config.toml
n_layer = 10
d_model = 128
n_experts = 8
experts_per_token = 1
d_expert = 304
d_shared_expert = 0
activation = "swiglu"
moe_layers = [3, 4, 5, 6, 7, 8, 9]
router_score = "softmax"
normalize_top_k = false
routed_scale = 1.0
balance_loss = 0.00227
balance_bias = false
init_std_router = 0.0142
lr_router = 0.000709
n_head = 4
n_kv_head = 1
head_dim = 32
vocab_size = 7550
norm = "rmsnorm"
norm_place = "pre"
norm_eps = 1e-06
positions = "rope"
rope_base = 10000.0
rope_fraction = 1.0
qk_norm = true
attn_scale = 0.177
tie_embeddings = false
parallel_block = false
init = "normal"
init_std_qkv = 0.0366
init_std_o = 0.00818
init_std_up = 0.0366
init_std_down = 0.00409
optimizer = "muon_variant"
lr = 0.0119
lr_mult_down = 3.0
beta1 = 0.95
lr_head = 0.00872
warmup_steps = 50
schedule = "wsd"
decay_fraction = 0.401
decay_shape = "linear"
final_lr_fraction = 0.0
batch_tokens = 32768
seq_len = 1024
doc_mask = true
train_tokens = 245000000
steps = 7477
dataset = "wikipedia_en"
Below are experts of layer 4 (counted from 0) of a mixture-of-experts language model. Rows are named router (the router's row for the expert), gate (a neuron's input weights, with its number), up (a neuron's input weights, with its number) and show model dimensions 0-63. Each number is 500 + 25 x the weight over its row's rms, rounded and kept within 0 to 999. Numbers have three digits each.
Before each expert's rows: "gets" lists some tokens that make up at least twice as much of what it gets as of all text. This comes from a sample of Wikipedia text that the model never trained on. Tokens count by the router's weight.

# expert 0
gets: " |", " in", "|", " by", " of", " 0"
router:492517536512495539475487486510525509468473472511536518495522491493479476489514511475492535506490454495501541539505487482524483504533466487523537515493458506493521561504539540503447507495508525
gate30:509518485516477505501430472525488506471477496464488469484537492506519462482551516535528505543464475487534484463485503507491459483518557481473494471478511516544465502470511513530424548496486494
up30:499457549472521489517489486473502528515497513487458523505498529500485506517514472543512511473484477485533509500540501521537454473497519479442480462472484512500518497504511529462494521547524507
gate31:537528499469559513470477452538503470440469492522531499504510565508473479519513522486500564519475489491486495528461502505488484472539512487486510523511516483487520539473482517491481481526477488
up31:509450498492468461516502467520506522494542471483454524467554489514507507504491501514467527501494522528532540525477483530494510505497515511523514504474511529480499496511451510552533458533500484
gate32:510538531496495522493488480480489440507454550480531480515480494486480436450495487503495473497477454520525549532478556487518486488502504465486486502463475499496459507494565514512472511477503523
up32:505460527493512496489501543474505457522488491522513517519507512514510509542458504469540459584530509529468495490540505512493533540539516523509529463537478499484544523495497477510520498477500489
gate33:512441496524449530495503519491523508471531468511516488455508506477524509522488503501519504516496473487455515533488495515550486479538447479533512471475504540551506465469501492493521522512486516
up33:493490511509465441496494467477475519527511495461511514479462481490532500516450540495534532507521510513485486522481491520482496525510494534494509467469525514495534504477510520540480479515494516
gate34:510517475488533552494479467509497488493442499484544492519511497509469514524494491549458500453480498506497474476473546487487482461516475531531507559485483470515491489538474526493475461549485490
up34:481513544539469495507471499477491477526517499493489460517521519505524547535495463524512498424514485496503499522493525491515532504490450554485509543514513509504482501487524510514521505511528506
gate35:460467441476562502491498475521498482477508549504482459508511501546528488459479499482550492485496483493483549472478508475479531513493484488527535447489481495471497512509475483497479511493504488
up35:514524549500457518510520546546515503485480480508450513521513506457485526515517480508513555525505493522485513498511522470469495513471502514477478518500546507501500442516541443490511489496511563
gate36:519481467461460534474480497516518484491528473512489494493484490455542495507465504527456557480496491513516469468491546505478482505527537567536485507480510514436506523487449465513471445485470535
up36:458481515466485516529486545527447495546489543485519455518542539502501456513512508516506463513486473524495492474503496484533527504501528538508517518484523493495507479486533528514520494461508501
gate37:469504540496557488458487509502474523490473544510464482480560511537477546508487495493457541501518538511511515448474535516543511510510471538482483507512485470524510489497509484516458490496540484
up37:488558516497506519462529504510529495516560461515469524521509486526489527548535494482517529477520499483537475487523498497502475498499520515536528481520490499500460522520462509488498490508539486
gate38:490490535481502486519505483512518499567566508487485472510468549500493499508508527535493533557468540470495489488514496500498500487500448499517514525508487474478442477503506514488495464506465515
up38:509502488523483526495492532494517477505512482445526497523498526498498493487485531492516520473462478492517530488455461514500545478472471519502496534522510515486432520465541542533509520469496509
gate39:517516479529499484475478499529499465533519432527535451489493497470501502498500511472513479520525480487482544509488511476474474532516471464507510486474520490526522476494498521525472473508438490
up39:525529522480491502499497489545516506521476474501524542454482503522493510521453524503502498528516436545483539558503486522556508461504471488478521491492527503484513481460511490524511536499521521
gate40:482539517479532491489483502487517472491481493488502477474469483482488534507501483514477535462509486453503494520465525504511516497481480509531456439515424491533475480497484505511515484522473488
up40:536522478506468476501483516510508474534527468490483484505512441556523502469497468541496477537482450504538471515515527508512503519506479505513533509482498470550548519533436505465451504543464493

# expert 5
gets: "\n", " ", ":", ".", " =", "=="
router:505522525506544490515509525519506463533478473488528475495493559513530538508539499485476489499506508464488484512492507487506503495545497477485507493483479533524531453522456531473536553516500506
gate70:490540514504488505493488465494467515518505503484533459505509538474500518491521475515489503500494539470480477520527552466538513518531486491506483517536539523517472480535478485491464525508501491
up70:519460486517505493505545545406453478511522476535529506479513494532511496525506499480486501490542436460536509524526516501509525503493525508481540480494483536544528482516481513509516530499532476
gate71:483510516507509468479552506502471543541431482489578502491508527539555519534465509502489477518469529495470506555444481522469507538506510489499506498500473503544471464506510470505528503543512513
up71:492529492504541499521512497472480499460477532459499507489497460502532502466514489527486453503491529506476496473475541434497480479518528517486500474537458524473472486507497486547474546479492473
gate72:529486520469545493522501498507488507463482497492520508534481535501504480480484491511452448486466466536482489469480522475504461485542462457487527528520490532509539518514454515517509495540522495
up72:501472471498512487539465512446473550497467486488510531525577497475460495510533491533500512492502489484538479474486507462495473498533531543505481523512524465493541477484507493486489492493505521
gate73:493516486515523508522505502508489512525401491506502490470486540513513469529535487549504526531533556481444493470492512540478465501501501528500493518455516498474535503452494487484509529506493476
up73:477481514510508441435486482530493479454490509492504509517474493478527499482514544502497531482435508511476515479551435509553527495495443522500490475500494457461556512460486545495470487502497493
gate74:502493511511468477530481533506487475502495488487525460482511489472512466473513512475497497583519534473445483498528503498441497567471476505487517497464457488446498484475504517493524459536472483
up74:499467534454535507459543500488531463510510493487492519490524500499546518465541496468499512530476467497459520536480472501515523532452523515494506493515518501488479515523485460484512556519491517
gate75:499440509531505472550511549492495469534499508478470476523466486492503470482514496479485528507517529551484523520465483510488497503504503486513532457543495504519531485489517493504519513528500478
up75:494485518529518461483532480482478516505501446518482481501493486510488503496549499492494501517538514482460480509486512472516569522518481457515482549524507483494466507495480509488477499504490436
gate76:493495475480523510473506477519488528467450517505505543552492543530521480517498530478530530511534479498494492536487528506504501550525481483516502484451513536476506448502515489480510521485473512
up76:514465490509483476510511499510461475490519499519500500514465555509498546514481495478484507530501504488481483487530519458514475546516511474511524488510463531497519491531490506488460462556471455
gate77:516533509515474492534449510512456477491519501490515449470471537483491499508487530476465482465459505499501491490474501545519501512498475470499499535470493492463523481526484484499464526494560524
up77:456521520484511492527495516464490549511472521512536511526446505504513459465558503483491469484426498562509497448509500492498486550531527446498490531517516498487524477531522485516513526507513496
gate78:487490517497533508504463515490513458494534493500491475469454551542511514487501500480524478502514492509486502482485531442510502518532454487501535471495499427539485506527487506498522547511460519
up78:520517533500519492516474503447495509480515493463482529533466520507503487485490502518504484477499435519491492464507505476487475427517475483484481464507468521491492494519505485528438497528495437
gate79:506475482513531488529494474492514480558517497487504465502507496482475516475564504499508494487521497534473530523438540501474478492541497439490519506490496544493480492547501554510513528508483477
up79:500460495482500464469489500519477551467471486512524525497520489532542487499456525510490512476494507513491481523514498503500520532495480509518502526493561492554512526490521510532503520521506526
gate80:477537502484501507488494518494481439493533467521531439482442482511509513526507527524501544499468552493477491514511511446539489475505504544480490493499508400495529495505476466499517496472499493
up80:503457519531466524529520512488485503490493527518443498503573535519504484477486449468469471511520457490515493468504503521479509507502489474554482504511478539506507530542528533516490524531479498

# expert 4
gets: " and", ",", " the", " was", " he", " to"
router:446495538532515486519517469505502519496503556504482525514524465532507461470477482488467529498524520502512516506485479527533466451526495529456471475533490519544522537531463547493506512505544491
gate16:444536439498507537527524491497455545511513486510517498472464491510446527484493470486483471554536549476496480460495508514493488476497489503517495488523492506521437486497516519466527479534474475
up16:517497499488504512449504435512491515516513503474511521522482499519499493506495548469495511481547542493479530500487500480467515466503519530491483477492490468564457491548513493497499525524458487
gate17:488471518499518497485548489480473481503542462504461518490490474513504513518482468533472505505536541528526495506481510516442506430490416503510510505519537504525526500517537519525504499501515521
up17:529543458501509540484512514520469483512496483548483446525466517515508521542515462506512460509503536492478473457523448508473480471445527484510476490481481501497469509501490517537478504487483484
gate18:500485482502496553537510462491512542491494522480508519508536464528526503513492501513494449503543522487480502495513492547521472478500484506479520453505515506529451519552430465511529528484503446
up18:525486467496516460483492534498472483505516515489472463440489491466507504458487541437490539521449484474501527487506494510524481505511530546544478497485496529521528504462519511452470488520488545
gate19:467486459478514481470481504486512487458495514515521465513505456518540483451469473500476507502506485511490511465557509498487496506496474513460534497492494503489510498488536504488498503509512509
up19:545501486512456505502469476455506514536518485480497543501536514474456503524449520517508486485496510524516448493495501507511507478492564504508458515521510554471448466496495491526467476500496507
gate20:467517462493486549495538476507510514512472482516483483510543463526470516481512495538481518511492480491506509469529518539495512509489492537532472490491487488462554518533436494534498506534470489
up20:506479467532530510526513499490508529522529514522511478474463525520441523470521528482510512496512519498486498520536515526505477450532549492463508477452502500528530472512477500481483461497526465
gate21:475530494538490475513457484496459511522495572514507505500494505502507485458472502535506482473489497483494516561496443485476476511512488489498511489483487506527490460520473454495503532503481514
up21:503513470474472512524460475485463458496521449494519537470485489486519491498482538499517496415496511520512535539494426476500497520491475482510461519510490502525477483513497463507501528516528447
gate22:473503493543503560499491499553463439535510474509512513524487528500484502489488476522454555509487493543522492495511534490449503543455517544513470487489467495522512496522490467483521502510521474
up22:480514530469547509504475420469461573473490493525553533516523493474529488505496541492505505492522508497530484536476535478537500502507507508509517499478480480530451506499488529495510471473516491
gate23:448479507525495496507511444547523487518476529480479467502493495520543458484524526525493502520523514471496500502501513473542490471536509502537470503441553466514516539497529494502514531497526482
up23:455498509502491476535499520530456479459522469519527559445540488517502518518523456506498486509514485531512517449473476513431475510497500488470481505493493507501532503497497528492463469521446491
gate24:501457470529563462499493513494466511486467510494450508457522519516469562500472511505510540487520510516490516509467495474522466470486455504514479470464536478527519530431491488520494480524523492
up24:497459455554508488433502473468526523500495489497499493451516467540536461487497497489475499505514512488507461461486488516508501491469485501532550500499500470554519513486480510492465506488531496
gate25:462484467505507505489519465481462487519496493545528476514489490505478513547516470539474517497485456498464513498489516468488507463493501550555461508523473517518507494503470482490502576491472512
up25:516508511480489497471470473508519488507466457466510531479523496506503496558528507481542520520493474517489489466470514482520537513521518512504518459508515468491481501510526503522512483490452491
gate26:501521544498484514501517535490482468473517522537478503458506480490529492529507511514473569515508519488461501476516523513525483513470487467480473484481459466549461479508469486535492472507512492
up26:528494458512504507531475556513502507459520517455485511548500464509467524495490507537482493486482498461491522491507537497517494498541502469477483500502492548513537465442493542514495496531525523

# expert 6
gets: "ed", "ing", "s", "ate", "ated", "ation"
router:524451530493469531522517525505467432513529527511518503509499498474478540500512497498559509513492510467514508473504506537478517495477495493464517507481538478509450504506530463484485485515469486
gate30:507497546520436504477492484513489497494522517512471481498491529474538488497524499494498533481488525496522506533520534562479430482510526467509507516511527460483487482465489482488474545467518472
up30:532500499463476509491493511505538498485469518547466483481474472516520472517492491525483484525536489531502485508509477502512503460532521446441541534484481516594514483478506481495491504514525517
gate31:494510511530470534508517533509501475494506509477495501517482518468482526505521502497483505550533507527507502504462523536511526479454525543511511524517528472535480492488505483466521498493533482
up31:436505505491518533504504490500516529451483489524495520511474493505464463484537469493483486505528481498510497498495498471457494483517483488523513546491478482564505527489495459533537468492531474
gate32:486570533528474515484459491543551473475484518511508476537479473531488500497495475483461475506513490494512483497518519518470515483513487524507510509502491452454536524454502480510441510487489537
up32:526524503521450543490447489510463488459482459488484480509489499552495526510487499467540493480500483476501460443481501522478519525516473470502467516530513504518481506472527491501443506533521477
gate33:526501471490503481476453512480554517556455523509499494480478501459499511548493525484516482549523529526548518515488517522481501518464501515462527524503497464492488462510490491445505476541480474
up33:547519469479517521495524465512491516432508452554510526523505475570531475496511471501516524467506520499466454490516491536488478545500544479480553516506529532497490481493477489526460478498524493
gate34:475484540487484533478507518492507495487526490518546490485505521478515475528457497536476486493519484483444521477514530514529514504473481551506510499513506504499528472479543477470509547511467472
up34:470507504467523493485496503517519526520515463500487474537486513443472440494490488560500496523495510472491521494516497510464495492534511521535506513492534488483502490542499472521489445516462517
gate35:471505544519500522458541526478518525529507496507477484498493498516554547474457498473531525500478460511485501486513540534442494509490473485450465463457513494525494539517500540476460537485518499
up35:497436477476505496486461479504470528458517487476514523511485525527451477540482511508532459527512517509510492475489509480503529506485530497473566543564550527499503504479492521502477474483483525
gate36:538505558470439501468485516426542525458498463517524472524510513489511437483519519471528548521521463498513501504500517484527484457501512488481540505527508539500471525533484493512495508508506505
up36:453504506486496523499516510472503515482482475538478507502488506537493512507488536444525502497530498484509502473468471501549466482482505486511473535497472454469456451521449515475541503501488467
gate37:464493500506477513512504504516523484484513509465489500514505508505456521514515455438527490488491437542466495501456508513476520495522555486485504514490533482504493461517525471473494552489480457
up37:518485467450492518507491514508498554512499450542444537501471520535548506484477507483549493501477488473531522457506553528511507523485532464524507514549490497528549500519502507495489508514480516
gate38:501520437458491471464511502473493533509486455492502506456497486524542461524501483484504488509543471532491504465429502489526525500497524479481518529450553536515469546471516522538481484522481509
up38:510528514563543527521480516476506519563468510506481508460483522499482513526462509482459470472507534467500462513510490538483502543485477480500499485504467506460467490516457499482515449482529527
gate39:474505508490488514484493490569542452522474473518491514494522493532514502497459511484481533510448533489436462530493543535497485485465505459532559504510511491489527495469493521505471487503515535
up39:461488491512478557504509490468517482524532504467503464534481523445544498536494519490452484457468455508502507523512509512494475539490494503513521497485493507466500543538482455498491485528505509
gate40:419496497497523509533487501495438519491519528507528495499526510478489513495507493500527479503480529474529533509451497503534489494499511488456509469505494517499480507498496536492547503503534534
up40:545464467498463501490520516511480522460479534487506508497536448530543519461492501501507524476553481477507537475504474479480474518529500530504485538478506490468516505501471493502481511518489484